config.yaml
n_layer: 9
d_model: 192
n_experts: 80
experts_per_token: 4
d_expert: 96
d_shared_expert: 128
activation: "squared_relu"
moe_layers: [1, 2, 3, 4, 5, 6, 7, 8]
router_score: "softmax"
normalize_top_k: true
routed_scale: 1.0
balance_loss: 0.00634
balance_bias: false
router_z_loss: 0.0001
shared_expert_gate: true
init_std_router: 0.00701
lr_router: 0.000839
vocab_size: 10442
norm: "rmsnorm"
norm_eps: 1e-05
tie_embeddings: "early"
optimizer: "adamw"
lr: 0.00346
beta1: 0.95
beta2: 0.99
batch_tokens: 65536
seq_len: 512
train_tokens: 380500000
steps: 5806
dataset: "wikipedia_en"
Below are experts of layer 5 (counted from 0) of a mixture-of-experts language model. Rows are named router (the router's row for the expert), up (a neuron's input weights, with its number), down (a neuron's output weights, with its number) and show model dimensions 0-191. Each number is 500 + 50 x the weight over its row's rms, rounded and kept within 0 to 999. Numbers have three digits each.
After each expert's rows: a language model's description of what the expert responds to; "gets" lists some tokens that make up at least twice as much of what it gets as of all text. This comes from a sample of Wikipedia text that the model never trained on. Tokens count by the router's weight.

# expert 12
router:472553495508488534484517498448521440487446500444407534518510576434494526514481524450448443485519444520582393419462511507473585571460544494488513500547458515588516526470555518437518496451504456559532579508421528508456482508548511494638468518530556409530537483474441452709571501489496447551577458472462455505452470522481492488457464529387549520557538562449494535522527546667509539468464520497511578514520465478555495511437478507515479464531531552379554429432530489494440582523418487535392496439568442437612458486487504518512602473497486526529490501531449472451414429539504412540
up2:565482491574439491463430506492412548597578556526467540525511433632557468469595506474437555488503505438525445477528518604523516657476473489562522349527599509503495537441517419426516554581473495492547469517523431531512516508412503512498400495559477434515519424501538515517485514476531444429439518494465487453548565419466517407579474542482420495443488534541485591539538532490516538528430451471494475548475554528529470454533563459503383435457483487450473546461475583455454546495449502565516526613529474553554439497469525510567570501479580456456480489559600506578550481552510457483
down2:520503575530423495572586590511562446509452405535528447460527516532489446503554463523535577494560533409558533512559516520504526449559452555409476501488481549521454519520465572569545529448355548459504492542504474527385558555447422457418474426511490479505422542477475498484443456528542387449495551507476469515439505535477504467508504459548498572459421471603482532466522515551520459480470516398508420520482479484595527514534489574520462575520496442463519487515421451521504479359443510540524524506484500471460597478504540645530448523517585543464426420461502544545525435505389541623
It responds to: Table numbers and stats. Digits, spaces, closing brackets and header abbreviations inside wiki tables of sports stats and election results, such as Apps, L, DF, %.
gets: " ", "0", "1", ")", "2", "3"

# expert 53
router:547506492529459593495567379445496453510482459500485559480506580541404554452525518432443478537502534502487438448367482530399459519461614533519499427494519495550499549463548460498555554523547451511407513502471486523479473549480462510572435536511498400524523459453487474607548490517462482543588519476537471525464568423455450554452439487396514517530468545446538523548449528595512453381507539476524555447378492568565559522485512469558453558598566539466466527497488487561461508585474490495519574467445494492608516480548548494440544440509506491560484555540458454459466341515562430588
up0:525457440528514449503493478524488342523515502409437502465456528461530455494538528478487544481551462551514523443484529568464471547487476549410534490563605555548427522549488483494492599401529416476540522521528424518454463536469594445515488582547491408415501539554516405525512456570384565475499519519487435560441465420448516534482446436468464446531496494514529423499428427497398550404521414424482480566466563505473403555510454459513477491418560467488539495489499561549495467340581555493463512461457528483533505500517505401589511606506512523532574452484492457466502458456450534567
down0:551463460456524501611534492501441437419495517440470523537442587440519470639511490496483501507567418497538562448450524480532473547524528490569518506467473533488472444445467480539428559626461441530533557528516531578509542514521445470528534481510537516459460489563479424475476465593428472485522571490433456526514436453478507510489489432547464499513432551546551529511535538453432490494514586542469351563496599450473491526480413424424471412516503534574467595567477494567444467586603501384458466538513549451499481556456407576523511500534456462486530511596501557424560446522455600417
It responds to: Biographical action verbs. Past-tense verbs of life events after was, he or to, such as released, moved, died, played, served, returning, born, located.
gets: "ed", "ing", "ated", " released", "born", " died"

# expert 19
router:505451513524481567511504429511442390526457456523477551533487598537467494436528468444527441495540522495504402412519516515400444563493559559476533453533470556527509543490558480481470555486582493546412477476484503590512456559475430482602474551547489492487488487473430503593569486577486528490541472477603492519437479452409465489442407491445496567581518611438528609589499574588497510478428526562493532467448574554607489527468519441467470512569576529416600474450529556570446493481480407466465495490504511468556520513498592466441531503387468488596497551515493457494500431459605478545
up0:602529527599524490398489505601489482523513413521555524442487566468420473485543490499560400564505498465516564526560450454480568581544569540366459505554489475573474520390436464497447410415527577468452516547445529510465465499480530566509364529507515494447541490574646485513501542500454511486528510562511509513494553459485577443456416535510448614532524531541457572517478466566455539503523497538498534544495494569451534527440504481557468547487496471577524513475430551469441594451453568467435475526449539516480513501518457413464520390551429511491630465445524469447541451563452483522
down0:440528594574569460541521467532415516513528431462582577499517491497460499396511371528497587522600459521518558485501465503484539501559544453483518470462535527479448478453451366493503522423601569405510410577499511512555504510437493500432514616492506495448414485537514445406470477501544502469516492496478506491473489520566513473472572483491429520565513509590470502478368520643515508472477522484471532534499607529527483492534510510521564531459476439515563427553509411489461490481421493488540492508372532558488475486424563520442563502512490474520505562414390446562484462475501623585
It responds to: Title-initial words. Words opening or inside titles of films, albums, songs and books, such as The, You, Love, How, When, after quotes or line breaks.
gets: " The", "|", "-", "The", " \"", " the"

# expert 36
router:421502561528512616468538403527471503492479555461415548580437499415466481494507471429509493512543480508476476466484489505471491532524590578492472451545482443486463480431519524454548569465544463577452494464473500552439469550512443505672480539515555477533465529488436465558606486584451488505564529458536493555467508492530407544429462532395587538560498559476460528523505553532430506549420492519565559428427497529592542552445458515551459520473592494412588491494550524530420518483448487455504501477504459390609524484517574523464521492480410427512563502617509476477461400554568459583
up0:545556503463396501491519485581554443570445482486557478583535559450479509491541485539469516559501513576444474503497526552534462362421547480562504552440558417494551460494518542503574550545510501500481480588457446522468554488602556516472431522537543509595509516536477484513537402546403356557510525449518395469552500445496385547526466547488529533551475511482484473513454478584574504473549568438456481410407548543529515571484513527572482525449477560415445609542525509496400481590541386531471482535449506471494388553525447424548499571554463532470564493527488469497465565477465479487
down0:560474435495584439487587478500402509491589576479461512431395418452449467586568526474470482539510466488492563647455460410479439503549523538597569537467514501538484513555487438520539586524544491504409501447528458546482426547549529542427405520521484562484529582407486437498389513610477518547538551550492513503473546497458475448586533456535537411604546391465495414574494530544569453500447524568523513470533413502516452438507419497505552452484514510541483566532510536511520500470484499469443419552516480517526527477510468605508508400546476442445473526507432457571532570484478470539
It responds to: Quantifiers and numerals. Quantity words and small numbers like all, most, some, two, three, many, often before of or than, plus of itself.
gets: " of", " the", " two", " one", " for", " all"

# expert 14
router:527493545493443574508513433479468389509521469467474559467469548476491486499541433418479547576482539533567438386494529498461473504489536520453508443497446477551441493474606505403441517430538495520483591493534547588463437551481420511625461527520453409524533489497441493585588522514453488543526529445524473497408522479417349539449413574368499522559494505411480522541447552588507526519467497515495560468442458554568569575438463449540489534548494528440493463417536536492511506476433422471518530420478476464522479485464545451489523490476483502594497534619457499504433402539578416497
up0:394442569519474509443560481578514489545550499458465472502453541543474402503431473436494447523501457482471498496456467505554602471466481487542583506604494491508474588495438489487561515593503481481492431418437509522516543463492561499528561507552520480399547467497502518494524459483518414434505576524479473426548580466519504654495529484479561535465522524464490534367524570554564500472530561403548510505488566621513478567613533523450490569616455529559546457543451453495484503487518472471478484531597458378483455631467481439468472595455534471528498532408499581580546510448490505537
down0:503431430569525449475487381543477473574431433467519424502511547507551483502500598525510532460375608538560527427521468477493462579437519579549496583614519641464462427516561429450511510476571490555499506573492576424547458548493524538528422485484384399612532591530462434451538547503432489494497517485499438605510568446552484481462446478451469496458546543480453488535537612580521523442481555548530490529540467537553540468518564499524518470574478535578506505551508439565586436588487520513543521507486519489466475542509486496463538469515542538561495430581545468503445552433516505495
It responds to: Narrative clause links. Periods, commas, conjunctions and plot verbs in narrative prose, such as when, despite, allowing, discovers, gave, while.
gets: ".", ",", " for", " that", " with", " after"

# expert 50
router:399494514531490602435474395478554452521476485522454557584491540504474520431493457430514493494607460579539482432467486518443452578516562562449462439534497531479469521437490472423520500447528492582429533467453564507482491514512469455670449532534546523529561479470482462562559506537492474524595527502525452482449551498516457471455476537474565564505520582508478531526523535521534500509502544473477640444444504537547536513485480485489440534560584479404607536459541573546434573468474444455491534455470417376611491504542475562444534532391470439516480511620507505444466413537583456566
up2:464505455528525546537513442568493559427483575517550487595485536427547433497553497572482352436499519597508508482482447439500492533526452561514574551415515469479449496517480466527431570550498558527555487535495461497487563560551498563602492487580535451476461588425514449529510555533488533471534536575546409505472569447525440466369505547463490509476490558486472479515500507488449485456504444532579524572398567502512525427578476471488469442391524433530417501475507530585506563527478551493427533516573509522550558606494485452484489479532540365435555481468521583428585450390582484534
down2:454455580582546572524565546541442525553532476526374466490519484510455490523585457538515529490439535495454538494445479436458506479559543471488482466509473483531541502372518510447548627611458508513497468509499489375522441415623537490505479455487471489457493569480476564523598587494499515436556462598585475548495593563495493553513518514471532470615468469591541548468512508512558551487486531503444543472497565546536569558556421592541506484497471572452500492431505568436520540549568371533487483492506527422508531576554523573418514498519479487438475495481503396520455557410495506391
It responds to: Articles and determiners. The word the after prepositions, plus determiners like its, their, an, several, every before noun phrases.
gets: " the", " The", " an", "'s", "The", " its"

# expert 11
router:502539537545443611490507433471470515537467496490415497539549551489519483386582444463412504493562491529467472408445480527456490533503493507465518461524482490594551560464589460454478484455533476563470518417466402556406444498462461524582428544540503459518498489430433477581582532557431478529593526475482520555535484535477411506510437490421495544582451530449474594573522596518491552449482537547469546441436479511598486540489456472565426474470600542402556483418562486532498495479446466477453576480569451444632490504492561498391527444458461390481528487590496494456435510535508523533
up0:440503465471491508447553429556533412434417536380531533491436495417555515415537444493513499393523536504434475547473441472396548520392460466518526501612590544531501531512505512458566479408534540549499517515556443520545538438497461538451538542508499527451520501456413453507528555418532498477537605464460400535532499519484402459496427485469467471509451569422486636563471487535499462529529477485525610551389449493519435523575474511549506478459478586420540519509489424509538528432528544459604475522479420461471536487555489455442442519534545416511495442531532437456513506514462519634
down0:408487446476524481557443537410574555498423515488452532462494477544410497410564499459470491497507485515478445521546580442517587510578359419536505505517585552531471545572479530514455447587610512497509475490425439476514470537448401520486524466495394482476458527446564517427545492456521463497550437480496501386546475435533499519534569439557561532489538463537549501504522501492451570509532505626504623496467460472471468436395403529549589482537436502543471505504489473507537455454525531521507493492631544484421544483447586492502534490541527506401486560498507630457492544478482609462
It responds to: Indefinite articles, quantifiers. The article a after verbs or prepositions like is, as, amid, plus determiners such as another, several, some, one, and capital A.
gets: " a", " A", "A", " one", " an", " as"

# expert 6
router:493475537622428582427550455451469486548509485497431567603503604531449462457552557430485489516532521562497503467448451553437464538507530558488460437504449466485514490425518509482512518434522438588477492502484493507512489521504474495723453548535532521503517481508447488576542547569447473505606509513521495529457507508491428519429470477477500499580443525473464533527486519573541491498493560521504568409436465557581584577486440460555428537505601467417571499474523521536454554552445494447451521431511435445584553495506566494480569569428491420511522543588511470476459339475556451525
up2:550410488511542557448469505589545479466571450492445487576504539590516442472576568532559425518591501506447469520473475427463461403440489522509420521484493482569489535481472524470450483591493484442485486531378417568461430446475452504458558527517466482494439526524484512516527570500455508599583477446474521527533432433436520520451475484474517649439517471497579570501543602507500550491628483388503479457507428461580469374516529508465524545507541521446554485544586518514495541446447555580480548486551527518582547504458536543525632547466459445537521422497540570444509477412490467491
down2:504420504519475440484368544558446494468557501561482480575531461507453474556513556445474468619517513507544445516448511523506529372566536490529435460415463467514529473508451440516526461520441435516482537460499477459530600496502550427462479423495534568498461490611442491495419537557501574430486518466470534534466500558483461536383484442468362527451438507588560556517359507474551558483481577419441510499549369586478566502484547544486545508487479495526554507538464602486512531493437527486516497541466456510486475450572545502644409496517463543471498440521525411508543467429484580490
It responds to: Modifiers before nouns. Determiners and adjectives before a noun, often in sports careers, such as the, new, former, senior, -time in three-time All-Star.
gets: " the", " first", " The", "The", " his", " new"

# expert 33
router:465436576552473552472483471517470447564437487455448636549456556520453564387492446442512464528553516581465447421455485560555481520526540468432523475506498520468476553521563449509457551489537477541543574459517539503479470458540437503601478562555557484538607473446486512574555541524501472512523529501495452483520487544501412543453462474361513571548502508448428502568539509460496481538442481524483601493491550513540478507452482504564505482546539523464598477397527576544438492506429456497484489404486452431620433525519485509428515454466415367564538508627550513506487374515606504548
up8:511482378556487482452478576541388501568505516539436515495447570447515462463456450516519553432514497403525506513583443464430476468469442413437437471493511553461550559459648484517482595361461512610548481424479536574491504530457480503639455434481517539496491551597430487518604503487508471501528573451469515403487420514558547492536519569496509485522481552458529534573443565580540516408493458511537570523442507579438490490417530467545450417493497512477544526512467452482400514460532504454488529438565473458416534501472517553551565470497403466496479514487546430496545515540462478438
down8:469507528459553526467521443484580461549449523600502563612583625484501566452429507610527500557512535450536414583521417448543478472533541470529506451538553504443608479490559484530582534436458601519540485430485406574469482443540606462569465501473450517526509516505544523506510529490497490441431401423529398551463536409521515528502510571524487574531547455397434467577459509557464510521447509515482416446444502522534448514472486505513540393430507549521499480548490597440591556480440542554506480471439497555567468457510495433433551437495508514528468470534477566503577398460452520492
It responds to: Pronouns, relative words. Subject pronouns, relative pronouns and conjunctions opening clauses in prose, such as that, he, who, which, where, an, was.
gets: " that", " he", " was", " an", " which", " it"

# expert 38
router:479538515500477549501505434457527428510471470442466576474519572498425526418540497448470554462561471537529409429397522551466413495495478510418451445563505440462496479475576502545449495458479459577506584436499466581415459593514461551594502496595534468533493391451430549664537471541472501546593485460440488552418559473481450444475419504371484574501536553479507567539472492457548471504524518488522547406427485535492559507464480514558497575532566518454514508481549515510530575511487522483502509460533431395610446520449541538477482472441543399531495519586514513544493424505603470530
up2:468458482513395613531471417539430497560446509521498560622458491509496476462537522367494436525510529527530490469481495458478502519535639507479459448480533486491497556528592407415491544529508459453406489482489442548490513524532416562518417588470469484574497485447481456576527492447477480577578516487586487427489559490499445560430419533475493494555479546416494564500465557535453561508511569505494567517393509587577470533431451503503432490467561497505595519433499519513448511517467455449485589483493463430459622557532516418507555488478461409595508493572533535416443441464539432520
down2:456559508418515447569474591486550494565544509447463537565435447510461465461513531589456401458411455463515590538539477493570425448634419544436539505476512528467524431526590581509495518566428422518510567448466531492505492458491479551532561474510530562549560409481513473531546484547505475487580583480413504506390553517493476540519455551461580542473446535579530418506484474505478521478572479501543486568591485422387494554559516546497469516477359546484570466531618507476521475538494503543517484438525503510496427490486541464375511561502456554570560564390529509528468448473526536507
It responds to: Line and cell ends. Table cell pipes, line breaks, paragraph ends and heading closers, especially the pipe ending a table row in sports tables.
gets: " |\n", " |", ".\n\n", "\n", ")\n", ".\n"

# expert 51
router:519506594515451611446570418553526375506489444476550548559478601561439446432554459425502471531532493568532468469440549510505477500487516510490537446553480549521545534444489491533503496492574502562490538490559503592452450501453485527700442481496512409505557504455492508645581512582491454521646502499472447494451554530438495539454468561419477490579427556484447554505480523513520497507464547500528568470449487491522525493477503466518412507532546527452609449412572512471470586486457540458469534481524475477568501547540531492490574465458542498535498496610501511436437404470531402549
up2:554500468511502504515516548515502568488543531480553498579434414573482492514421532453491562501467516374523544456382588511547444509440593495604519416435409485500539505408456494484402504576550511494541549427479515409423540590416557510575482583581482504497523542523519483553425453480584537456498589554537448571572457513420527461513518449482457520472647494428539479521422481504447520418411558528558504468535494536506489419520453425479472527490590492466470606459560534500499510546489492471574462461529467527516430456580573435529487496459533496460510500543578531510437475464502555470
down2:516547485512598435479435505493447410540484468477553458444535494548459515419607618598554506511472504570422499586536514567578535527478431483486416503591482473471486518478464521486417452516615563550475594468439514487556561487472548463456531463545593477543458436465577503390569521499513492508560510542444376475457495537431532479367484426491530599571441543512452445557551495459500535488574445497506487537503535455442435508461533521443599461501533567500483519522463576413489442520536417481539559533552450567457476504483597531468504567500463487537565461563494542462566484474454474499
It responds to: Year openings. Space before a year and the first three digits of years, such as 201, 199, 183, mostly in full dates like 4 July 2019.
gets: " ", "201", "200", "202", "199", "198"

# expert 29
router:518502520472464617482520408516486498491516411515512538544484522489474453494501439438427511555612517481493405456514522514471454513474567487461447444531446515512545509449552503505530532500469471617472561508498429577473505506493424517564463549533452395532491513435474524586460513550527445518545472441552510474427525477421427539498432553358543515510422593499482579509530543604547498514529514502517637486429523562553599521463459491484438489556612490450552511453544460554482536473495403468514493412514424465585464481493528442481511445452485438592506547557557508504518361509579427597
up0:506582562437512520423484530547583522463535403495498487562493543428524495517561514494495524515514502486529536518455523475470426487510513397511480417542418477395414535462488542461572411490474509588500496492431490426503563457428530514529429510541516452511519468439527505443471525481510581466511510445461465493503511575465443646539476490508430444480500549510581595457495449527502498562603599557483425509476535464503484525430419457478451497538470516441507424437552528537508559468534460434378539477446509482520505482445469490372419418534346568501632547477531459562488444548540577486
down0:503572532471592504427577523520490515573444484451390523554511550460527526535456519557461461523460457381504516536450507517528491477500491420536500525506542400453507581395480568429420497461468568536476424559436468442480522581508467516623514465519490509450470494551452455376466488515451475537522509534526584602499465570525495481521536490525471536462561512489504470483472503490543507495521569497493476417594411536469458455450395461382573478449504436515437467539450497507574496508449447484362482496381581541416530422472494550567421440538423553567527500577494534528541537502474554448
It responds to: Plural and noun suffixes. Final noun pieces, mostly plural and derivational endings, such as -s, -ations, -ings, -ers, -ies, in deliveries, recordings, cricketers, services.
gets: "s", "ers", "es", "ations", "ions", "ings"

# expert 35
router:492474597541417591508565455565530489582546471560496553566492491479456444461507490442493444572596511567470418370500544544497531515451540479512499475565449387525536516440461513468490526461544503587503565459525408535466463473524403469588524497540475481474540485459456481633587503508482509576646501496488467547527511514469457507462476523427497525522482555494547531578468522553457508451451596450477597519425500523486502541505497494478488465456512554461557553381539494529480612527454442453511533429457406424546487581492535503479447433419509475608476553608555476544548496555525471557
up2:504467518513533560450560428414526350506513515457437568504497542487507443457479505543549459548479521497571540544503497529532463542527465553513530506495470499432557519413526512537537504458520468481440533449618414601545435520601397460476519619485563503498495459561524443534431505478442505450554426466402484605528540533531445511400414579510523476530530478571510469458478576547536493501469572547478579506530579564446526421547454529479433578450529457513573412458481528487484482457460528487507543455486449439482495492520491594392478480473482546604478473499537378475452399450475582556
down2:537509512524491488480514489521563461567504659541463549458495449414487311417480548517510490486416425393511548483504504532416417538527521473504433480560507428567511471436519571492437455463471530475485493539505565381554465526496552569487513420488494454500471470507444483550431532432508474474528492536515479612455473541481490530502582531459516459392540450499488528450472491382514508504432517533484530466489621465469465461565514485559551399398381445527454480534455435527450553494449466501464530527565493427569536482456460516494405462607413537522513457511505521506493539552488521588
It responds to: Word-start consonant clusters. Opening pieces of words starting with consonant clusters, such as sl, cl, fl, pl, re, ch, plus opening parentheses before titles or glosses.
gets: " (", " c", " R", " s", " \"", " p"

# expert 34
router:483490537481484587505497482524500409545449491499512552505509514528420462427546421414505456547569454490463419490446538510511530491509543565506518419582452520483582546490565514461513524439571482458421536441510499607510510507488431454651431525475519385574546443520474484655554452514494476579684514444508441521465546467473489575486387517414510518558436586487424518457513554519550528485521557427465549501440480507568542515534526512518472506512487506450603535430527510535535561461426486490426539459472491417605464520493491518477529439447520499540594532566549522466512448525548479534
up0:508487544477451498485478487522449487450391466519456632566561489535528407515470546580440506579469486541456432454492599508504451575481498506478473440488414481566433494497499511553521517488481493494534587451430397484530542516415491512526492557574536502624519479514506429525458495523616526528553489428567493529426595578530452447553543489511406560530562493476512557525508483535445523579548481501531461448519612466488499512522391536502488509596514465546575535441512506554471466602463450499482542461514445453478591461416510583563468500457490505484508500513605405556543410530622430445
down0:493419523533405486541480552480499487544539535538550480516497515568450482522477462485514481532496431513499532551561495515529546542448478567442400481434515488485466381512515539502519415582402599509506409540472516538332474542570431542460495465512497486433531595578600498455448554424538510445450578443507508436585484482494553444545578478494496535452437441472512417443519570462502522589396483560504484536538499505478454508454440544461493517546514530495479564396506568388456507547467454524463525579459432540521463437536479474540532525458461493517477563501487548584414583511559598614
It responds to: Year-initial digits. First three digits of four-digit years in tables, dates and prose, such as 197, 198, 201, mostly in year columns.
gets: "201", "200", "202", "199", "198", " "

# expert 58
router:509519584516528526521576421556464486451463512506477603575450581493528523440487490481480443556521515460550428385464521513494517522510550508486514461574591490462496490482538528488512484492525463531479557470507476560520439520513391564570444543491522481519464391441420494600617537487502530496590471434527466509498540510459474447517403533389451529501528621463455561539503486578480488527483562555482573507395441538586496500521517482538493521480504494489542479436496447538538526558432518561499470491441493426594534527521580510414511388455440499582514461566605496501461368585612471589
up0:529516511537502492613556513587487538495567398508489458502397463515499539544473485499438448427449554453527461469540472477494552497547528508546596461565431421469523551542536470544600546399487516491453623590543445554561412519464589513549433537483521516436478467451456471529554483549580497492559588534515533483483542468507560521500457426471519589519448549469483519597517530552475564532537507550385546559413456588580480514488543466520429505468526470523482543474463461465453520460504466470473535481471463398546562544544574413495433497488451375530547488537611596505458466577551436528
down0:530495462480501530551475546572431440484502428479474451506546451486406563530456472535433524537515476511592606558463478485461529533438498526478495555523438474496561407498473488493541509413488520409443506486511486566543515441472543447428514464390578596578453452537488435412470434572498575404484426516418511487526573501547520427547489498453474494510443519525498372398460450505478542478500419486493549511454460605568536471535614502517573505481581427593478515503401571489504461605483486605455494574553543522460466552443548489530505502445403559449453531450455530433481523548491479466
It responds to: Line breaks and capitalized starts. Line breaks and word-initial pieces after sentence starts, such as In, up, Ar, Bo, St in upgrade or Bridges.
gets: "\n", " In", ".\n", "In", ")\n", " up"

# expert 23
router:529498532545444603517541377501479416495509475488492544538484541497429496476534499408442492579503545502531466403412510545427492515476624496502483483527443490539514555472563466446518559472531471577434523499494571562471485572482432482601446504514461346553488456438457474573576500490459451519560515443525485544459563410409419519467417534408506539525459514417478495587441579581513503452524526531498525449422468568589567556468500520562475482576580532470485528458534502603459493501481449469545551478470500487603497468567538445534510472519500495577491535610469476490459409501581439552
up0:533582568482559500551494469441515485434514535454441421450512489489553525469527584552419575478474522507464537498436573483453496359538459496498469375475483533501539437484530456417497533463444440523505538474512497551406439550507510508497585537444455530512507509441511559509498585421499490507554581560574524366377583527400481608448528420479514517565519481434455493469533445523500511437443449371579504521564475528404496535442540497489504537561594498472493558476423455496477490530550483454512583421506523461460529486553560491453545509560541468538526557493440584492528534499450600414
down0:559563548604518461510445449522485520626454499424610469495492545409426488485518512498356524494494499503493431578467494497447543514503613565504549590426525378543500485470481507518564520541405506477453506474557513515474529549532467556406557479473430587531488514428557471516539571525497465520481507478420624498432487475550500570551483419426508503458564411506542499516530468517457525488535446551552506573466458539570544465443537521606477424494468578478421515581548511460579458511453442479522516467553420492542518522468567451476495527423515448575525474448494467557493573412565438554
It responds to: Verbs and governed prepositions. Past-tense and -ing verbs and their following prepositions in descriptive prose, such as used, received, integrates, associated with, surrounded by, led to.
gets: " with", "ed", " for", " of", "ing", " by"

# expert 52
router:536524523488437571435530475441546425527549483529453565474482594508438437413461448368476504459519476504571424461489505550419452538457535478411521450517518417522570514389584476527457452427534419547424518506486489551469489536556416515532429554447426430578525512543457492651539500526459499587537510497546466493454509453440457540483406499432526567491462570514463517492527524532569447438502563458551560459461434534556536555481483514478466482567483536438561456379516519526512555528518424520465503510477483454586507625529518459455497465410491441608536465594528466502460467499551451545
up0:419455515539475540530549465616523471469519429568481500477559541489468568481611551602550336506554532516447491486476573551568435504474539526523478489589532434577575498427449510432519525426613511503459518494445535494499480454538463554490463452523429544413529571407511495486545436624537530471507549546412532547468538544415468590425518501487491527513466485547468550558523497491490526559521523511542472425477532549549517480539516567513527524500621452517553588518539414585482444419494507478594510483465434517590534507590475519480537511429548477562525538463411487511533501424543575474
down0:504532452477561426481530513434551482478545473511338484527527507432565529478523546504545608521585524557516501465556526562559434516414447526529502495471394475513555480528576458425442484414545458470551423473528500429539498498598515485519463545519575588425546428632549519400476473482490573452469442533425549505469491544502552479453480447610537490548511373547459506490496469418476428509500550528456452519544550560461480540590414427475495492511433438506466515540465466457476427592495522487499465533446454542515502487467474620430483599435445518465464538439554456556505508473571523500
It responds to: Person roles and list starts. Role nouns such as President, Minister, director, politician, brother, and dashes or pipes that begin lines listing people.
gets: "-", " |", ":", "|", " by", "="

# expert 39
router:432523501507493563500486393525540387460437458464443524522559602457484535440503482479505443461564507550467377373420466511408476513488582538455506482521514513546528573449534459517429506480531511515557533484451525577503477481480436531537454559582515387500548463400417457639566446463476450539511488456495543507483519413407469521437342514466504559544519519431481586560555437555540463510501575526490579451407528511548493491505456509487468538559569482456589467434481489514496496497496526405431565496554478489564452536471539493432529532425507486536522533558495479454413466531563451540
up2:499448505400532398478482470485420418499462489466537513479430424440489535453516453422531513479574440494436493416515512563525595449608539535503470592489484429516520635436496436427461544569599510510568441484526543487543546466521477529547482545553464558462581484450563446502600510438474445534521472538531428473503520443537381467459468589398506447446587500387526591555515604473498523573446476494475477480571467596530481477503582566587570508500489509470498529523519510538519489460421439483526462446414480468544541503494457485456460495519427512545473442589509543435517485438515462532
down2:429454473495529404493501545470460551533437464468448465468480458510491461563522398478595507484499563529438497430502514463561610481599494550452505483474582551442515589533616561552487540502404497517422537590427603517524470405399470497571516515493470491487419482483484535465509595490490564493501491609539458451416456574487413478402587529559513431464471504514514489474476475476456510486491479476415570448470487476493449498400544544522593541547490468442472449403453504425553488435458463485515436578447484512554445422447429524520500450548459478450560446459462428464518551429432471503
It responds to: Tables and did not. Pipes and colons inside tables, plus do, did, should and Not, especially the phrases did not advance or did not qualify.
gets: " |", ":", ";", " -", " –", " did"

# expert 1
router:441492572517432602476569410543471513554487444487501576512507562543409506482545468446440513530515504509534495416411568516452477547442503545458533491576533512519472538439600483391446557496524519538436536524443489500466467569491410488641512533430465414555525444494436527584559535489496452528523509433494473531448521440462407483392340491472491622583505605567515583573461553553509491466530543463490607424448507510597565516477485544536459513511597501455523485447486498572468509540489485498469532505492470455561493548544494520462529504427483469544513511604506490460484434558565496494
up8:470472484407504432506509448482462463435458498534548570540481453572544471423499540541484513525549538501514422553478458504515506510499492470477573507471495542458547530478510411415504455545475452358472515553619459542513494516513458503461563522540496467343509475432446499530569489487529488549524475477558454507539499434444434449518484447495415459627489608546502489437414486443620562444357496534594597526451509510593417492503548516493497509476581527450470494424482454475495499405470467497597493547434524513513462565563451516475466519537632428501428500541592499466465519577505497483
down8:489485443442459524524582487526478441545509495543468493517542525373568534474488476444553512548456500536489502546518430547523546521491497538456436520459505499492439437538453606434532430428469529480484438469507493462504481464553511501492542546530443360522390453520463529406474487482460531603440494493458522473471457518515555479464511479649490535569501496529519430517458550535489564522552550462508373535598545472461495464574501589457528481488521550532473514521556468452498430540650458586474521599327573502529523492464510531439440592387465521570438532499565515524554571458520461456
It responds to: Prepositions in biographies. Prepositions such as in, of, at, from, during, within in biographical prose, for example graduated from, lives in, member of.
gets: " in", " of", " on", " at", " for", " from"

# expert 30
router:423586567606484510495512435566503459567439485477518539477511528448462543443567530458519543469575577468484460469526545502461502467453541498470518539504515500542554580501509464468464507412548424561439583532549549554396427571543441497590524570506503390600530472401435490631604496543513455540566489479487431481478518482460515504486451533429526511516496540536487605463503499466519531535500509511444600474414489471570492541501469488460488522475516524468538466475515470547517568536459517461417474416516476405557530517436544480458552458457538458581491458639560431433453414593592427547
up2:519489556518445487378574527439432450451498550390397608509504471470485435506576478449447561444561592541493504425529543478557551429590452467508496557445465491478550576513490489386422504424504483504410493510605494532495579528555458496477446499488516518442482483480427480500579510561516559487490515527430421486570521531363516445491484543420486535585500623457494497435443572600492445542434461531529469488472466499525500501552475433519460506550550508453458607426459581590481503515591385498453476567486442463481535470533476513504541472523540489508528540525555474541464497494458414530
down2:528464539538513458540456488499489520518483451588422472539499415552516539526507548457608399594523424538529435486534462557525619549514549408549456502576451498561488427442469508521425486494440521513547473524483567534496504561496541418469410443442512530476498479507476477472499506507524454474485501616470496506492520455507532552503481560529520449518491417397478465562511479602440517510639475525481533405454516446485485503486516399557484489547529522425496450445425422552574561538511537500540522527481578427549458356482478420594405508536541516496499365417527491494512468521593402467
It responds to: Spaces before numbers. Space tokens before digits in tables and score lists, plus the name-initial pieces Gu, Gar, Qu, Pan, as in Guadalajara, Guetta.
gets: " ", "–", " Gu", " gu", "′", " +"

# expert 44
router:489514547559414615431482400527566495527472474487515550563497587538455465440562469459502507504572539556487404422507591470495497508494555479468538527523524512498561523512527465485431540504582496552482563494550504533437431519540458534669468531566519398542466542473471470642592511478463497508626448504509494497470514490456537525492504529448514540532506573479442526557469528473477496493492539458535633448383452508532504552471483462502395536476554536460609514438550472493525567513419521474455544394553475469604496537477527499529552482468527534583463472629516407433478464543527445501
up2:549455501500512589459543446577474490455633470543474505531419455515435462371509407378419522558457487499421534495433467582462445563493530503391426478506462508522460468502595533518523585456498479483457472529452458528499555516523425465601443522515416463476467413439485543601478529608492481522475510542551462538468503464424455494472469486433538497495483525422486493544528531564476517523535580463462547538500537550571554521464447525503517487541506399491527569416561530498471498456606493521561544516370515533578518508589579448469463471503464413547464527533586544454454409491511486569
down2:450531517525509531544534473512456498514439573540591531523583470491484543487465500553545538483495378456569542506522557553569618462604449438526423573474526425460498462461441496496592460532532562509583495529415433540541530521495497476562515504505521574432508514509532484462458540465563527516504400549430536503677480554548523512557505486441519467397378511492520510592441589460486472495424456505410538454522506602512406487473528460518466468515466545571420492567515502453636554535461462454512480484601484486554476456442506471529588551503548503450469428446437541560535451508485496519
It responds to: Spaces and dashes. Standalone space tokens and en dashes between numbers or years, as in 2010–11, plus currency symbols like $ and £.
gets: " ", "–", " (", "-", " $", "/"